{"n_layer": 11, "d_model": 640, "n_experts": 64, "experts_per_token": 2, "d_expert": 80, "d_shared_expert": 512, "activation": "swiglu", "moe_layers": [1, 2, 3, 4, 5, 6, 7, 8, 9, 10], "router_score": "softmax", "normalize_top_k": true, "routed_scale": 1.0, "balance_loss": 0.00746, "balance_bias": false, "router_z_loss": 0.001, "init_std_router": 0.0192, "lr_router": 0.000709, "n_head": 10, "n_kv_head": 5, "head_dim": 64, "vocab_size": 16384, "norm": "rmsnorm", "norm_place": "pre", "norm_eps": 1e-05, "positions": "rope", "rope_base": 10000.0, "rope_fraction": 1.0, "qk_norm": true, "attn_scale": 0.125, "tie_embeddings": false, "parallel_block": false, "init": "normal", "init_std_qkv": 0.0248, "init_std_o": 0.00529, "init_std_up": 0.0248, "init_std_down": 0.00322, "optimizer": "ademamix", "lr": 0.000268, "beta1": 0.9, "weight_decay": 1.2, "lr_head": 0.00288, "warmup_steps": 335, "schedule": "wsd", "decay_fraction": 1.0, "decay_shape": "sqrt", "final_lr_fraction": 0.0, "batch_tokens": 131072, "seq_len": 1024, "doc_mask": true, "z_loss": 0.0001, "train_tokens": 615300000, "steps": 4695, "dataset": "wikipedia_en"}
Below are experts of layer 3 (counted from 0) of a mixture-of-experts language model. Rows are named router (the router's row for the expert), gate (a neuron's input weights, with its number), up (a neuron's input weights, with its number), down (a neuron's output weights, with its number) and show model dimensions 160-319. Each number is 128 + 32 x the weight over its row's rms, rounded and kept within 0 to 255.
After each expert's rows: "gets" lists some tokens that make up at least twice as much of what it gets as of all text. This comes from a sample of Wikipedia text that the model never trained on. Tokens count by the router's weight.

# expert 25
router [100  95 112 120 134 117  97 101  85 146 111 106  97  97 133 105 160 154 112 128 132  88  93 158 120  66 122 136  97 123 107 165  99  92 116 148 124  73 115 106 130 119 190 128  81  68 161 178  90 106 136 118 163 119 169 166  70 120 111 181  96  85 169 132 140 152  74 150 145 153  60 141 156 124  96 122 131  76 152 120  87 150  91 138  78  99 132 157 125 166 159 128 177  89 157 131 135 124 129 113 198 115 167 125 102 133  91  62  95 174 145 108 164 159  87 172 135 157 163 117 112 102  89 145 127 125 133 157 229 167 136 165 139 126 140 153 107 154 177 143 171 156  75  99  80 149 112 140 127 169 179  73 161 118  59  70 150 205 109  92]
gate0 [ 79  77 122  89  90 121 114 100 143 104  78 139 117  81 124 123 197 158 144 211 151 123 117 121 132 143 122 130 146  73 119 114 151 174 108 153 144  85 125 102  97 129 100  64 118 124 177 128 130 145 121 105  93 174 238 133 131  51 120 142 141  99  99 162 126 169  73  83  61 110  64 136 159 156 181 127 156 146  97 172 113 117 127 153 187 108 118 159 121 165 122 132 145 129 186 130 132 131 112 169  73 181 109 163 132 115 152 112  74 118 131 139 166 102 115 137 150  97 129  86 150 134 146 121 135  98 127 134 138 121 143 172 182 129 128 156  53 129 164  80 192 111 135  65 126 110 148 135 147 109 151 153 130 112  64 126  90 129 109 118]
up0 [135 122 136  80 131 169 123  66 142  98  98 157 103 104 194  99 185 140 133 104 111 139  86 102  84 188 125 116 206 156  95 123 105 112  75 106  89 120 142 129  91 123 135  98 124 118 124  89 118 151  96 143 161 124 212 149 130  84 140 125  98 146 165 169 156 133 150 164  82  99  99 137 130 175 173 198 132 146 129 190 182  50 104 185 128 142 106 157  82 103 114 126 109 125 157 124 118 159  47  92 108 117 115 141 114  90 148 118 125 134 116  91 139 184 141 130 153 142 114  96 141 158 134  57 136 105 133 136 178 162 160  86 102  98 144 100 126 137 106 164 169 161 148 123 147  42 135 154  79 162 103  88 121 158 170 176 150  98 116 167]
down0 [152 174 132 145 132  73 125  89  76 108 129  74 117 145 157 114 109  97 119 157 139 127 147 143 106 142 148 149 160 101 119 155 132  70 104 157 107 166 162  75 128 128 145  88 149 169 110 105 146 130 111 159  85 154 124  89 117  87 196 149 103  87 105 194  89 127  90 143  69 104 190 100 160 179 110 128 129 151 109 172  86 136 131 147  87 126 143 130  70 105  75 134 135 129 145 109 105  73 123 151 134 149 156 110 133 131 169 154 166 131  30 108 115  86 178 149 120 202 128 106 157 105 165  95 159 128 121 145 126 145  98 112 100 146 120 152 114 190 116 154 164  92 143  72 142 175  90 118 126 124 134 167 112 100 160 185 102  94  74 121]
gets: "United ", "New ", "part ", "South ", "former ", "such "

# expert 3
router [125  89  84 153 134 118  55 136 122 152  89 108 113 125 137 134 153 177  95  95 166  83 141 165 171 125  89 141 106 118 125 167 101  77  97 189  99  62  90 119 134 109 139 101 151 100 160 161  81  89 144 125 149 151 136 196 111 109  90 166  52 102 109  96 117 128  88 107 163 139  92 127 182 107 152 119 116 118 120  83  99 120 129  87 121 101 133 143  57 148 192 173 131  72 170 106 149  95 142 120 138 137 136 155 134 164 157 149 121 192 155 119 152 134 103 183 132 125 155 100 103 131 107 155 131 178 105 125 157 154 114 184 154 113 130 158  47 170 158 116 151 148 114 145  93 164 128 113 117 124 141  89 162  93 119  99 184 160 128 104]
gate0 [ 92 105 142 124 123 139  63 145 130 102 116 146 150  94 147 138  90 138  82 124 160 122  59  96 107 106 142 122 125  83 117 126 119 109 105 152 164  90 163 143 110  94 136 120  71 129 183 173 150 122 180 115 211 213  67 135 117 113 127 128 108 167  72  79 102 162 164 173  87 115 121 116 129 148 123 149 110 128 146 131 149 122  83 111 167 136 107 192 159 156 130 134  90 100 105 122 169  70 144 160 119 116  84 104 127 152 141 155 173 109 136 132 108 153 128 157 119  91 170  99 176 108 139 111 184 160  86 132 126 175 163 140 161  12 103  96 149 158 131 157  72 130 167 134  56 121 154 113 108 108  86 178 148 144 127 101 109 118  93 166]
up0 [165 182 148 158 114 100 147 103  83 110 120 124  98  98 105 137  73 196 125 176 148 131 124 104 165 104  96  64 129 172  73  73 128 129 109  69 129 125 124 113 116  68 100 177 183 160  57 140  42 118 157 145 178 163 138 145  96 117 138 104 143  60 167 182 142 149 157  89 116 121 144 142 166 131 125 140 121  48  95 138 123 108 111 169 122 115 122 161 170 147 154 148 117  41 162 105  72 114 101 116 112 148 109  64 143 108 119 133 117 133 138  99  86 169 136 170  97 115 145 186 134  95 152 154 102 142 145 203 141 167 163 129 144 140  97 172 140 149  70  61 167 155  80 142 150 128 164 136 106 136 116 122 103 137  57 125  65 173  64  97]
down0 [133 100 114  88 135 181  87 106 119  92 102  71 137 141 170  69 139 127 161 123 127 109 146 138 135 165 173  85 133 103 135 121 110  90 143 119 136 118 178 162 116  99 156 126 158 121 133  92 120  77 134 144 156 133 141 117 101  71 146 157 156 115 111 134 119  93 112 149  98 112 132 112 150 120 160 101 133 121 161  99 173 127 146 152 181  87 129 123 125 105  58  76 117 138 185  52 121 136 172 128 159 144 122 138 132 197 170 173 146 140  87  72 132 109 129 131  90 167 164 106  97 195 120 161  71  96 108 175 109 181 131 139 119 107 116 148 122 146 123 167 166 103 107 111 177 130 160 184 113 165 161 119 115  94 160 154  65 126  98 109]
gets: "| ", "\"", "H", "B", "$", "more "

# expert 49
router [ 87 105  97 162 146 123  96  70  83 158 136  89  71  66 131 102 130 156 103 165 129 106  79 249 105 149  75 133 134 136  98 178  83 107  95 160  92  83 103 103 159  87 147 141 118 117 174 133 112 141 159 139 139 150 159 163 112  94 101 172  93  68 146  63 137 165 114 126 137 139 117 150 138  99 111 134  74 134 144 111 109 136  95 114 116 112 126 178 103 136 154 130 107  72 125 150 194  96 148 152 135 155 176 118 119 117 157 108 145 133 125  53 142 219  59 160  81 150 154  98 150 142 118 146  81 172 141 162 133 171 142 142 172 144 115 131 118 145 148 127 162 125  76 100 131 109 165  98 151 136 164  97 152  92  98 141 149 175 100 126]
gate0 [148  73  98 126 129 164 156 160 144 100 177 112 128  86 134  81 155  98 107 177 125 123 121  98 144 138 141 140 150 178 147 106 125 172 206 161 118 113 102 107 145 114  54 170 118  87 124 144 138 137  83 127 154 124 125 161 128  95 175 130 113 154  77 111 100 138 162 163 140 127 126 131  86  84 129 134  75 139  90 135  69 112 159 101 117 119 139 152 154 143 145 131 195 116 120 117 127 124 140  96 120 151 141  94 110 152 148 151 195 160 133 210 129 164 162 126 179 173 152  77 119 130  78  82 198  93 107 101 142  82 139 129  96  80 138 119 151 129 195 143  84  94 169  93 174  74 219 112 138  85 122  83  83  67 116 106 100  93  88 142]
up0 [117 153 132 137 142 141  79  96 121 169  84 179 205 180 129 170 110 188 108 122 103 133 159 123 121 131 169 181 181  85 111 144 148 129  55 149 206  77  86 180 114 100 174 134 112 135  86  77 157 105  82 175 139 132 139 114 156 122 121 100 140 147 138  77  97 123 133 111 133 106 134 147  94 122  91 135  89 191  96 154 109 119 175 111 127  69 117 118 103 110  75 112 147 127 169 128 158 166 104 139  93 124 141 131  64 139 167 127  60  87 154 112 177  63  77 151 174 180 158  83 121 102 151  99 124 159 103 171 149 167 106 139 136 124 119 146 107 162 146 142 157 167 119 119 112  78 127 129 152 135  94 125 146 105 123 134 136 170 142 205]
down0 [175  97 144 136 129  92 127 202  96 196 144 120 162 152 121  52 148 138 101  99 180 106 166 158 119 116 150 172 115 134 130 112 139 126  76 159 151  62 100  73 119 114 131  95 140 130 114 120 174 116 161 125 111  92 144 124  77 148 148 115 129 126 190 124 104 117 163 149  92 104 129 108 137 133 179 125 117 193 182  88 139 144 143 120 136 143 103 106 152 213 131 132 134 152 108 110 134 133 180 156  57 124 146 131  93 117 151 144  97 127 135 190 166 129 129 132 108  86 105  52  85 132 122 151 132  90 151 137 157 181 126 142 174 129 144  80 126  89  38 100 131 123 118  49 106  95  91 145 136 126 144 109  90 185  88 186 137 130 133 132]
gets: "\n", "\" ", ") ", "by ", ")", "\", "

# expert 0
router [135  92 115 159 179 122  82  92  70 121  87 117  71  96 125 132 132 180 112 158 190 108  85 156 112 123 103 180 128 126  91 160  90 100  77 140 126  72  99 101 139  94 144  74 120  89 176 169 132  87 129 102 149 142 152 170 103  75  91 151 148 105 136 109 110 116  65 140 165 161  73 143 120 104 120  59 124  78 159 106  86 126  97 103 130  47 115 173 126 135 156 145 143 136 158 107 127  92 145 108 188 120 177 124  44 141 127 102  60 157 161  88 160 159 112 133 104 149 174  97 108  54 111 147 117 133 137 155 166 169 112 161 207 155 171 169 139 124 145 151 152 137 103  87  94 183 135 121 118 149 160 144 138 114 118 109 193 156 126 115]
gate0 [145 138 125 143 182 140 155  68 115 100  98 111  99 141 149  82 135 152 116  77 175 126 146 130 121 125 106 177 152 155 129 146 169 125 145 102  94 143 147 110 140  40 127 130 130 123 160 100 164  95 124 114 129 106 134 208 122 149 118 147 147  92 104 240 132  86 138 133 109 145  99 115 186  99 131 138  59 143  89 178 130  46 100 132 118 168 119 172 134 124 130 129 131 129  98 153 123 134 108  96 188 150 175 144 128 110  97  78  91 108  86  86 115 138  90 108 129  99 121 132 160 108 106  90 149 158 125 128 136  90 135 145  86 140 117  87 163 133 146 145 128 156  94 114 121 178 121 138 160 124 143 112  72 104 142  81 103 101 132 133]
up0 [123 154 107 182 119 114 138 149  87 157 127 158 118  95 118 113  89 112  99  63 179  60 145 104  97 135 121 147 141 118  98 144 121 157 182 149 129  80 112 125 246 167 125  65 125  90 158 184 111 136 116 119  99  66 156 160 156  98 117 129 142 125 149 130 174 141 114 144 134 134  90 148 150 108  76 134 167 163 145 135 161 166 198 161 132 180  90 123 129 101 167 149 119 125 136  27 141 196 154 118 133 122 200 103 105 100 131 125 111 163 202  86 147 128 138 107 127 108 212 105 131 101 122  72 139 127 156 156 130 103 131 109 112 112 106  80 102 113 133  79  95 117  53 132 129 134  77 125  99 155 115  93 157 140 181 111 142 139 137 123]
down0 [139  90  95  89 106 144 178 107 115 142 137 145 142 128  88 131 167 108  94 112 150 134  86 135 150 127 119 136 125  49 150 162 134 160 172 144 161  95 127  94 138 153 140 117 177 129  90 155 131 132 160  92 106 147 121 161 171  79 172 162 155 152 106 118  90  96 169 157 143 116 107 173 151 150 126 187 143 114 126 170 149 141  91 162 158 149  34 121 129  93 148  95  96 160 137 155 137 120 125 115 141 109 116 116  77 124 168 141 143 185 139 124  41  79 130 177 125 155 154 175 175  95 104 117 170 108 163 108 155 118 112 121 142 138  97 171  76  62 103 101 116 126  74  91  85 149 129 200 134 139 173 164 129 132 156 126  83 104 127 131]
gets: "-", "his ", "–", "were ", "K", "was "

# expert 33
router [122 104  98 166 145 147 105  76  92 118 106 127 115  90  95 155 167 177 130 172 184 122 118 185 111 141 140 176 147  73 147 158 119 104 130 162 115 119 120 146 127  91 164 107 149 109 148 151 129 142 134 158 154 152 168 127  94  98 132 164  86  73 163 127  94 118 102 128 176 143 101 197 149  93 106  77 128  62 142 106 121  54 115 114 118  93  67 129 116 182 172 182 149  66 136 135 148  73 133 145 139 171 135 143 113 141 142  93 125 114 132  81 200 143 115 140  95 152 164  94 106 116  63 132 116  95 104 122 195 146 103 120 235 150 140 141  94 162 161 141 195 143  85  74  78 140 142 102 135 155 148 103  95 100 102 120 164 165 101 156]
gate0 [128 103 184 211 102  99  91 120 127  77 203 135 105 156 130  62 123  67 140 125 174  87 192 148 150 123 158 153 152 170 113  94 109 171 124 142 148  83 113 146  93 100 166 119 152 107 140  65 174 129 134 110 142  91 154 139 156 118 146 146 134  60 136 137 194 107 103 152 118 108 150 126 152 116 123  86 154 154  95 144  77 124 171 131 160 112 197 139 107  64 151 158 124 167 148 139 149 100 134  77 123 165  90 140 144 114  93 146 187 104 110 132 166 102 162 119 144 119  99 158 102 156  96 119 165 147  90 130 123 188  70 166 124 118 135 146 135 121 113  93  95 165 130  99 105 130 123 164 174 147 174 141  75 145  66 140  96 164 114 154]
up0 [130 109 118 137 133 123 146 152 161 156  88 195 135 141 132 164  78 134 128  43 136 178 108  95 113  94 164 114 131 122 142 139 124 107 127  82 138 156 122 129 131 118 150  87 134 115 136 116 144 140 119 137 167 156 142 147  96 119 176 130 118 165 175 124 149 226 144 134 144 164 196 124 107 104 152 163 118 100  75  96  80 204 112 169 184 116 139  97 103 150  71 186 110 117 134 166 167 110 150 138 111 167 113 109 108  94 145 101  93 142 157 123 106  96 137  63 140 114 150 187 146 133 163 147  90 160 111 155 183 116 115 117 143 151 119 107 219 174 149 137 143 123 105 144  26 170  90 112 148 128 103 112 143 136 108  33 159 149 123 163]
down0 [113 166 131  98  78 140 122 150 118 118 140 177 107  98 189 108 185 155 120 148 123 115 128 117 110 171  90 144 112 176 158 197 149 126 135  72 125 142  77 111 167 119 184 126  96 129 136 122 165 130 155 119 138 109  68 188  85 115 180  68 162 124 123 193  58 129 112  72 128 137  82 173 100 105  83 140 137 154 168 114 100  76 150 115 117 188 143 149 187 155 192 133 177 123 127 111  95 132 107 169 181 146 184  86 116 113 101 110 116 102 202 229 107 169  87 186  79  67 135 122 131 168 128 134 141 129  92 120  95  65 121 142 171 131 136  84 160 143 173 139  59 119  81 149 135 114  91 132 119 151 109 123 120 104  94 151 107 158 176 137]
gets: "from ", "at ", "N", "U", "between ", "during "

# expert 61
router [ 96 120  99 129 178 176  86  99 151 157 102 138 102  89 117 160 145 143 110  73 158  88 126  92 148 135 135 156 117 135  97 129  89 122 123 150  75 106 140  68 169 103 156 103  90  71 155 159 112  87 133 127 161 136 163 156  96 117 159 138  81 131 109 129 122 161  92 138 147 100  63 162 135 132  91  97  63 115 172 128 128 181  86 133  89 110 111 182  53 149 167 159 128 119 172 113 133  99 176 154 189 120 170 167 102 153 143 108 115 128 150 112 146 158 110 151 117 128 183 111 124 104  92 179 103 158 141 180 153 170 115 151 178 181 146 171 115 170 152 124 120 149 111  61  69 145 133 159 126 173 148 102 188 108 106 139 144 141 147 114]
gate0 [128 113  84 116 174 136 113 114  90 142  76 135 143 164 156 138 126 181 108  89 117 130 124 116 113 126  94 139 117  85 135 129  96 101 162 124 136 130 125 111 106 173 110 133  91  48 142 147 150  67 166 120 132 183 107 185 114 123  80 140  84 137 123 157  85 165 123 169 140 101 119 152 133 130  95 143 161 131 110  88 208 151 233 124 125 161 117 126 157 125 141 157 148  83 113  80 150 129 200 207 187 139 204  90 121 158 191  96  76 139 147 154 153 187 131 101 146  71 174 111 181 108 132 113 161 121 163 114 128 127  93  84 126 112 123 181 117 163 180 110 102 133 142  96 164 132  68 147 188 152  89 141  89 130 125  79 126 136 165 162]
up0 [106 143 183 134 145  98  74  96 112 128 126 205 174 179 147 106 131 146 101 144 121 141 164 140 115  92  69 178 146 102  94 116 129  75 100 142 131 155  91 148 124 175 160 179 168 110 125 165 168  91 147  91 132 107 101 172  95 129 105 149 117 132  83 146 165 152 165 211 180 132 122 135 111 144 129  92 158 136 186 100 151 140 138  98 152 164 128 146 102  78 142  95 112 182 129  80  79  85 123 189  97 100  60 124 148 214 123 105  91 104 130  43 100 126 160 108 123  98  94 133  96 151  99  86 130 153 125 183  97 152 132 148 143  57 142 118 148 137 106 116 162 172 123 118 126 128 137 178 103 133 114 106 135 103 149  67 126 112  68  96]
down0 [152 157  87 106 109 149 156 130 118 132 138 113 131 158 185 149 119 132 175  87 136 121 163 137 183 157 117 151 179 138 122 126 111 152  97 127 130  93 197 158 137 127  84  79 119 136  97 126 151 138 147  96 204 118 121  93 108 104 120 135 134 193 136 132  71 167 130 183 118 138 160 151 172 145 167 151 123 135 122 144 126 133 119  53 104 140 110 120 131 124 146 107 124 131 140 134 117 133 133 102 127 121 116 124 129 191 133  96 137 101 145 146  54  84 124 103 122 143 129  73 136  40 142 113 174  89 156 102 126  78  91  96 171 137  87 117 172 151 102  88  89  67  74 170  87 105 116  83 132 122  80 105 154 148 122 102 170 133 144 155]
gets: "S", "C", "M", "T", "W", "P"

# expert 50
router [134 130 112 139 146  93 113  93 124 159  91  97  82  93 110 153 154 132  91 105 127  94  96 171 131 122  95 116 138 107  84 114  89 120 128 146 109  98 130 131 130  86 134 119 142 113 177 143  72 111 183  94 159 169 143 167 122  81  86 158  98  61 138  89 126 130  96 153 131 187  69 174 143  91  80 129 135 138 144 104 118 127  87 110 130 104 135 165 138 167 150 162 163 108 154 112 161 126 162 149 156 113 147 152 124 123 157  94 101 193 141 130 180 171 103 197  87 170 153 108 108  80 100 156 126 169 127 121 176 140  91 148 160 142 145 166 128 187 156 128 142 157  99 111 109 157 129 110 109 186 113 102 172  72 150 129 171 174  85  75]
gate0 [115 124  72 153 155 153 105 166 134 115 134 156  88  99 189  94  64 118 191 131 101 136 127 162 155 127  69 131 116  54 133 143 103 171 120 143   4 143 122 138 116 101  97 121  61 171 157 124 157 157 186 143 170 127  73 149 112 100  89  48  76  82 118 150 147 138 165 122 103 126 180 126 112 152  98 199 102 101 180 146 154 142 125 152  86 143 126 171 152 122 124 113 174 102 139 166 134 101 162  69 153 129 164 141  96  80 138 119 166 131 145  79 135 162 131 231  64 160 150 146 100 100 143 100 139 169 113 107 152 152 102 120 136  85 144  86 109 133 103 139 126 120 154 169 157 108 244  93 146 172 138 196 177 172 171 103 124 181 100 141]
up0 [189 152  81 173 149 145 128 129  62  90 116 113 118  87 131 206 166 117 158 151  74 175 123 152 112 121 100 140 171 145 168 172 128 100 164 148  71 112 130 139  78 121 140 111 200 177 184 175 124 162 134 107 128 123 104 152  91 127 125 135  59 140 117 165 149 100 169 143 136 159 147 194 125 144 113  94 126 122 176 142 114 100 120 162 159 148 145 147 106 138 105  90 183 101 128 162 138 154 110 140 154 143 122 111 124 134 128 121 149 107 135 117 136  96 116 138 107 121 121 134 115 203 127 178 113 126 121  96 133 170 139 146 128 133 147 118 110 143 176 114 155 105  78 110 160 159 151 106 121 104  92 144 126 146 191 116 153 133  96 110]
down0 [137 110 143  98 108 187 150 144  89 125 103 169 123 144  25 126  97 131 134 159 182 146 136 127 177 152 114 115 148 122 138 124 120 159 146 128 151 135 123 112  83 142  96 120 150 142 100 121 100  84  99 118 209 169 133  95 156 183  78 153  98 101 153 107 143 155 128 148 148 210  94 104 148 125  74 118  84 136 171  87 134 155 126 101 101 136 151 109 138 100 149 104  82 111  95 136 144 184 133 106  76 122  65 163 157 139  80 125 139 127 138 151 112 130 157 154 160 149 143 122 168 155 119  95 113 106 130  93 149  98 113 129  63 139 172 108 142 152 153 120 159 129  96 117 170 113 168 120 155 127 130 165 150  58 173 156  25 118 172 121]
gets: "; ", "– ", "–", ":", "z", "); "

# expert 17
router [112  93 117 158 146 137 115 102 103 189 105  86 127 116  97 144 153 130 141 109 144  97 124 149 116 112  93 191 116  95 113 117  87  93 108 175 144  88 100 117 184 113 182  84  74  68 146 149 112 112 137 136 193 135 176 158 110 120 105 183  96  57 118  78  65  83 130  90 168 177 102 157 144  95 127 102  93  95 138  94 120 154 101  89  98  91 100 124 133 169 130 122 194 108 135 194 192  94 154 194 131 153 156 117  89 139 143  91  94 117 140  87 136 160 108 190 106 146 124  91 117  86 118 141 135 120 118 105 184 191  97 148 174 140 162 159  79 120 153 108 182 146  86 106 126 159 160 101 131 156 144  85 144 106  48 107 164 133 135 110]
gate0 [ 57  79  77 127 141 113  83 101 165  68 140  81 104 143  86 156 129 109 214 145 110  85 127 188  76 138 100 161 112 103 136  99 133  93 179 137 148  75 121  97 184 117 121 153  96 131 122 114 125  90 141  84 162 160 190 170 144 159 141 134 144 153 169  89 163  69 123 175 148  83 161 144 123 144 127 114 138 158 126 141  79 117 138  90 122 109 150 172 123 116 173 141  82 189 110 113  97 100 125 139 153 138  82  98 115 151 170 192  90 155 133 183 168 106 132 178  78 107 108 128 111 122 103 127 159  98 139 141 112 117 136  73 132 143  95 175  97  87 190 120 116  79 175 112 133 108 127 186 128 161 175 125 141  91  73 108 144 171 103 107]
up0 [133 144 182 165 120 128 164 117  85 130 177 197 154 118 114 129 101 154 142 113 116 172 139 123 177 114 139  65 140 154  90  92 172 174  97 149 133 124 115 151 102 141 104 101 178 107 133  78 131 112 109 114  77  96  92 155 169  54 135  49 202 150 132  97  84 140 206 146 123  67 154 142 126 147 118 155 148 147  98 153 174 137 193 165 194 150 109 127 164 129 104 127 165 105 166 114 100 123 157 139  66 144 130 140 115 158 151 159 157  99 132 139 125 130 161 125 167 171 118  97 115  99 151  86 146 145  91 137 139 120 130 130 131 109 124 130 124 191  91 123 147 143 123 171 133 159 116 167 127 116  83 126 133 121 150  98 111 109 115 147]
down0 [124 144 192 147 156 139 149 126 190  84 147 108  86  75 104  82 104 112 112 112  85 131 131 207  77 122 117 104 157  74 103 118  80 158 133 172 182 151  77 133 131 190  57 156 239  90 135 105 137 130 157 131  72 102 168  67  94 157 173 150 156 135 191 126 169 123 130  74 133 114 147  77  66  96 107 131 158  75 199 143 118 115 181 160 101 118 100 191 163 139  90 196 100 153 176  91 126 183  91 100 120  67 142 109 145 136  63  86 142 132 117 139 142  99 131 126  96  90 102 138 118 116 127 121 137  72  84 131 173 152 175 117 159 120 198 157 104 128 143 113 141 136  98 143 101 138 110 181 151 125  71 117 171  93 158 121  90  87  57 140]
gets: "| ", "dis", "same ", "similar ", "real", "much "

# expert 44
router [ 89  91  98 133 114 170  78  80 114 147 126 130 113  96 103 146 173 141  89 114 172 100  69 148 154 130 146 135 120 112  78 146 102 132 115 133  97 112 133 100 139 108 145 105 133  72 167 147 109 113 150  98 134 182 158 189  74 116  93 175  99  70 141 105 107 134 137 151 172 141 101 152 124 102 112  79 121 125 161  95 113 138  89 126  80 110  86 143 134 155 175 134 195  82 158 124 151  84 141 164 137 117 178 145 133 129 146  81  65 150 154 131 184 176  97 166 134 160 167 124 109 113 116 136 125 130 136 180 167 166  91 162 143 136 135 180 127 116 111 148 128 151  88 105  73 155 182 136 119 144 146  74 142  95  84 117 168 129 111 112]
gate0 [152 149  70 124 145  81 133 146 151 136 126 117 133 125 156  82  74 125 145  97 136 126 118  94 171 147 138 170  57 150 150 171 141 182  87 120 135 177 107  94 132 114 122 124 136 119 154 128 154  97 126 150 127 100  98 115  98  83 145  83 121 111 114 146 119 149 139 101  92 123 175 131 140 141  99 152 140 124 112 119 168 120 133 125 114 134 115 137 137 132 194 138 103  96 111 135 172 156 124  96  99 169 138 155 131 141  98 131 177 155 158 102 102 121 153 161 123 133 159 125  85 112 158 124 157 112 176 144  97 109  81 125 124 101 135 171 163 164 156 101 124  80 203  87 110  94 142 135 105  64 111 142 127 113 120 110 106 113 161 180]
up0 [ 96 137 151 136 143 122 146 139 192 136 131 119 139 140  64 171 107 116 161 136 115 147  81 137 140 141 148  79 112 101 145 153 131 171 133 169 138 107  62 148 125 115 115 115 106 164 144 198 101 151  75 174 102 139 138  84 154  87 111 156 100 119 132 170 171 135 125 106 174 172 147 111  99 174 157 130 188 121 166 131  97 151 155  47 193 115 127 120 143 132 164 120 124 174 125 133  74 122 123 114 197 153 111 134 126  99 109  88 143 137 101  83  98 122 173 248 136 127  95 106 130 152 109 118 120 111 157 101  99  93 134  76 208 100 182 128 189  87 172 105 134  83 146 119 159 109 131 131 109 125 140 155 101 180 123 131 174 115  79 131]
down0 [182 154 129 134 170 152 111  96 161 119 102  98  91 128 128 164 162 128 103 107 140 141 179 133  49 148 152  64 147 127 126 185 151 119 137  94 127 171 181 102 160 170 191 108 146  86 107 107 145  90 153 166 146  98 170 115 122  98 201 127 162 135  93 114 104 155  98 187  81 161 200 139 138 147 144  77 167 119 115 145 145 132  73 218 124 115 117 171 170 145 113 137 119  70 125 124 142 192  65 135 107 130 135 183  81 164 149 125 115 115 133 123 144 120 154  36  69 128 135  68 117 172  93  88  77 153 174  91 111 137 102 198 108 137 123 143  96 108 119 141  28  58 113  49 135  74  91 191 193  56  89  58 141 134 115 175 115 153 133 163]
gets: "by ", "he ", "He ", "she ", "John ", "She "

# expert 47
router [118 127 114 132 167 156  95  98 112 175  88  68  90 103  86 101 123 141  90 104 130 129 101 156 159 128  70 158  99 109 133 140 112  91  83 156 110  92 104  83 180  67 164  70 105 117 165 148 130  95 159 138 165 161 162 154  98 117 134 169 110 109 132  83 105 126 102 134 180 165 110 180 163  96 129  96 118  91 190  99 137 140  96 115 123  84 127 161  97 130 168 151 188  86 182 104 128  91 171 154 123 162 191 107  91 115 134 102 117 137 138 144 171 163  83 185 105 146 168  78  99  82  77 149 149 174 161 153 178 143 100 127 147 135 141 125  90 150 134 155 137 183 126  88  73 108 171  72 111 135 172  79 146 101 111 124 174 172  89 125]
gate0 [150  90 105 148 102 130 146 168 199  62 212 187 128 141  68 126 122 111 105  86 207 160 149 129 117  66  72  84 114  76 105 132  74 207  94 172 155 120 147 147 133 111 163 142 130 170 148 166  70 144  99 112 151 178 102 161 115 146 123 145  98 124  55 100 147 127 137 188 182  83 146 110 153 141 168  93 144 102 173  54 161 160 103 160 153 117 102  93 164 104 135 173 184 113  91 163 156  67  86 133  82 147  64  97 160 141 127 143 156 188  70  76 111 101 135 131 118 126 131 182 122 108 118 175 138  78 119 197  99  88 134 107 160 130 102 126 140 148  93 114 130 126 168 154 107 150 116  99 110 160 110 122 141 123  88 117 150 159  59 158]
up0 [143 148  87 173  48 135 119 185  74  62 174 100 151 145  30  92 173  91 112 153 153 155 179  98 153  85 128 131 168 146 123  92 106  87 133 163 136 152 103 164 115  99 102 115 179 194  95  84 135 124 131  74 118 144 134 124  85 108 106  79 108 109 139 130 119 112 122 168 165 160 185  97 130 154 114 105 164 175 154 149 137 149 132 148 122  89 118 138 117 149 141 115 153 127 115  72 136  61 217 132 140  89 164 114 148 144 169 158 124 171  86 121  99 136 174 113 119  89 155  98 119  74 188 131 123 114 148 148 111 123  84 120 118 170 160 149 125 159 107  71 202 114  93 114 198 141 174 127  77 145  95 143 139 156 129  86 182 107  87 147]
down0 [165 182  94 124 154  80 160 120 147 175 154 158 121 151 118 116 118 186 128 152 109 121  95 132 164 146 125  98 109 136 166  85  92  93 155  76 166 137 108  42 130 142 116 111 128 141 102 125  87 133 152 119 193 122 118 160 173 156 126 114 157 101 116 147 147 191 118 120 133 134  86 157  98 139  92 134 108  75  93 151 111 113 123  92  41 122  92 169 166 192 107  97 101 131 111 130 158 115 131 154 119 161 146 149  95 172 106 107 149 129 102 153 111 146 126 138 160 144 120 122 148 121 147 120 162 208 105 106 146  50 104 128 131  70  84 124 152 189 157 103 149 114 136 129  80 112 142 126  82 100 165 200 100 104 118  79 143 106  78 101]
gets: "the ", "s ", "his ", "their ", "its ", "this "